Experts of a small language model.
Size: 14 layers, vocabulary 3453, 52.4M parameters.
Experts: 80 GeGLU neurons an expert, a softmax router.
Below are experts of layer 5 (counted from 0) of a mixture-of-experts language model. Rows are named gate (a neuron's input weights, with its number), up (a neuron's input weights, with its number) and show model dimensions 0-223. Each number is 128 + 32 x the weight over its row's rms, rounded and kept within 0 to 255. Numbers have three digits each.
Before each expert's rows: a language model's description of what the expert responds to. This comes from a sample of Wikipedia text that the model never trained on.

# expert 15
Verb inflection suffixes. Verb endings and common verbs in narrative or expository prose, such as -ing, -ed, -s, used, found, accus-ing, allow-ed.
gate1:107158206106107118130163120126135170100140094215111130155124155156091133104201134093189182137163121149091170152118064089087189130151119069165065111141060096130137115120152141161159092084101141047077107141070161109145144109088145123110133109109084096127142140144173086175126171175148195128130095116107103153111138148135135101078093151128143114102122096122150173101146165133135119117112105178123084105149139161150151145190182108122119127068138166118163155131104138143093181052085133108142148129152134140086097125096077114122127114149185127227074211130096114142134114144170149114107113138118078152097167083094127088155135133129112138123137061126135115150116145156206107109135
up1:144093108141134161113158170095081107112131138114170161127101181160137096090112113123214120173095085134132113202133177140123094143131087147143182137138150136129152147114112203198148166168144103122122127107161039122086144104091167103138120117161079109135075133093119164146121137089102098133136099125133072117092165146107170201174143114061125130104102127168138130101150145212172145125155123099169175193144111158148114166121160122147076104148134141128121116169097111108094126134076090159096155135111170111131109060155093098193149100080067136161138125157146118175132204131058118142079158114113144085128089092168102053132150133116173090102119128110153135115136087090077165078119

# expert 37
Common nouns after determiners. Common nouns and number words after the, a or his, such as film, album, year, book, plus word-completing pieces (autobiography).
gate0:112111164123116067117121122108060128144155161163113168131116137087104126117130109116137118137110180147127152156131125144105121153196148166187106080128147117132097152098143166160158127101144130093077080118181141084125138112088158141131162113129098144108135120124227105120079167128145160138119174103106104129150146153103110080127095166155136169181084092137160076103178111097147132168145172162124161138137151097183138063109145113097156135113095101066156133083153106107070128120158130173114157145062124095077220121087060110185151113170181135139098128080177083165081186109144108149178131112182089109118122081118113119128129117115158175182095055122194104159071161171080146137107
up0:154078174101151186134126128048118112190131105117104156095096150170179093128092102072177153145100123112133132101113137150123127119089117119140155122132127193109167082152110135138107144141123086121163134168119103153108117107156143121118144117112097116239162066188101113114111075140154136143051157120100092138107085184081182224133137142088098109090154112162073087145130111106132138111132108163177120131094066133192119131183109166187183188116152198126098098137110107152123130070132135155165143156142175159161121183142141092113090080118122118133132151114074156136120105110096151118131074169108127102105087143109113099116118164128128110159120193101101129169185088075144149136197

# expert 54
Verb stems in prose. Verb stems and pieces after to, and, the, was in narrative prose: comm in command, te in headteacher, find, moved, invasion.
gate1:131114134126082129126085078146128154091178105146206113217147105147148135171149108179196061155153152108094187154150090141149189161108131178123133161178143080084135085144113084156131136133100133141163117125169137169099157117119130128149075128141108120133187164121141086169152089149133100082092182107086098184172136147085129126130136121152112147116106121120083061092097056118149101109137135075030132153098112119108117087092185115197083125106094136118144107156128116107176211172099167144119109170084115107138071143130143120130130178177114186087110158120096103083136162136096124152106167104179126121128107121144074166121145119146094127150085140138181159107117130160082129148085
up1:154170100177095152101114176174112083086140132089168144172156157139139154126140134113144111158088172139141149171160116176135194169149125129133118133168135101090155086134132119151129155165130146120126123141126141047122184098136092064136065151141094123133142172121118106119172141191124119030132146096115101097154148125150121121149109142126156161132110150090058094162149121083116123118112069092097160089123106080097158138084103161203181133201091167090113082109132147153177179189092144110117107119121050102066047167144133151128116121151099148107100179106151120135135130133154144093107124105129120134102080129187094172086127114121173164148124193194137061136047130111113121119100

# expert 49
Word endings in geography. Ending pieces like -er, -ock and -ers (tower, small-block, flowers), plus River, Street, car, water and °W/°E coordinates.
gate0:129115120079163198138122125129150182105101104104132127135185128131132138105136116166121128111170133135110116166156085153185174188154121108106142172189124149124106014153078102145163156140117162094093086125153169164161058104139103125202153116110176104177120128146112113074139140163158153105153125107084121078149168094116131148163164184147102165116167213189095162124115038136064097095084153169094091120139159129139153180134173089179111078103135141109137152115134173171132141134083116112135123134129180098113151135078113086131184068052114129130109119085140156107075174126120141118133132114139144123108090084156059137125096135136109127086125134081142108154094136094177108132164
up0:117111124106116161091146119096121113130078078145127070160154168115143138165111195093099168122199043144149183192164117208133097130088122169169133088145143080185086116183108164124145129091205120122109130116104132128143165130119152085129119081157110111141147170141081126142139096085110116103161133133132120127140161135136088134110136114122097069154060132129138121115117151148199133089105152065104087127084092111063051115072123100132146082128159129144175134068076132160107099117075162127130105095152177157086100142175161102150169173158124204097115128146175086114185170115157152126140142141108118125144093160192068154101177166126171152114132098116101120178113132107137174126115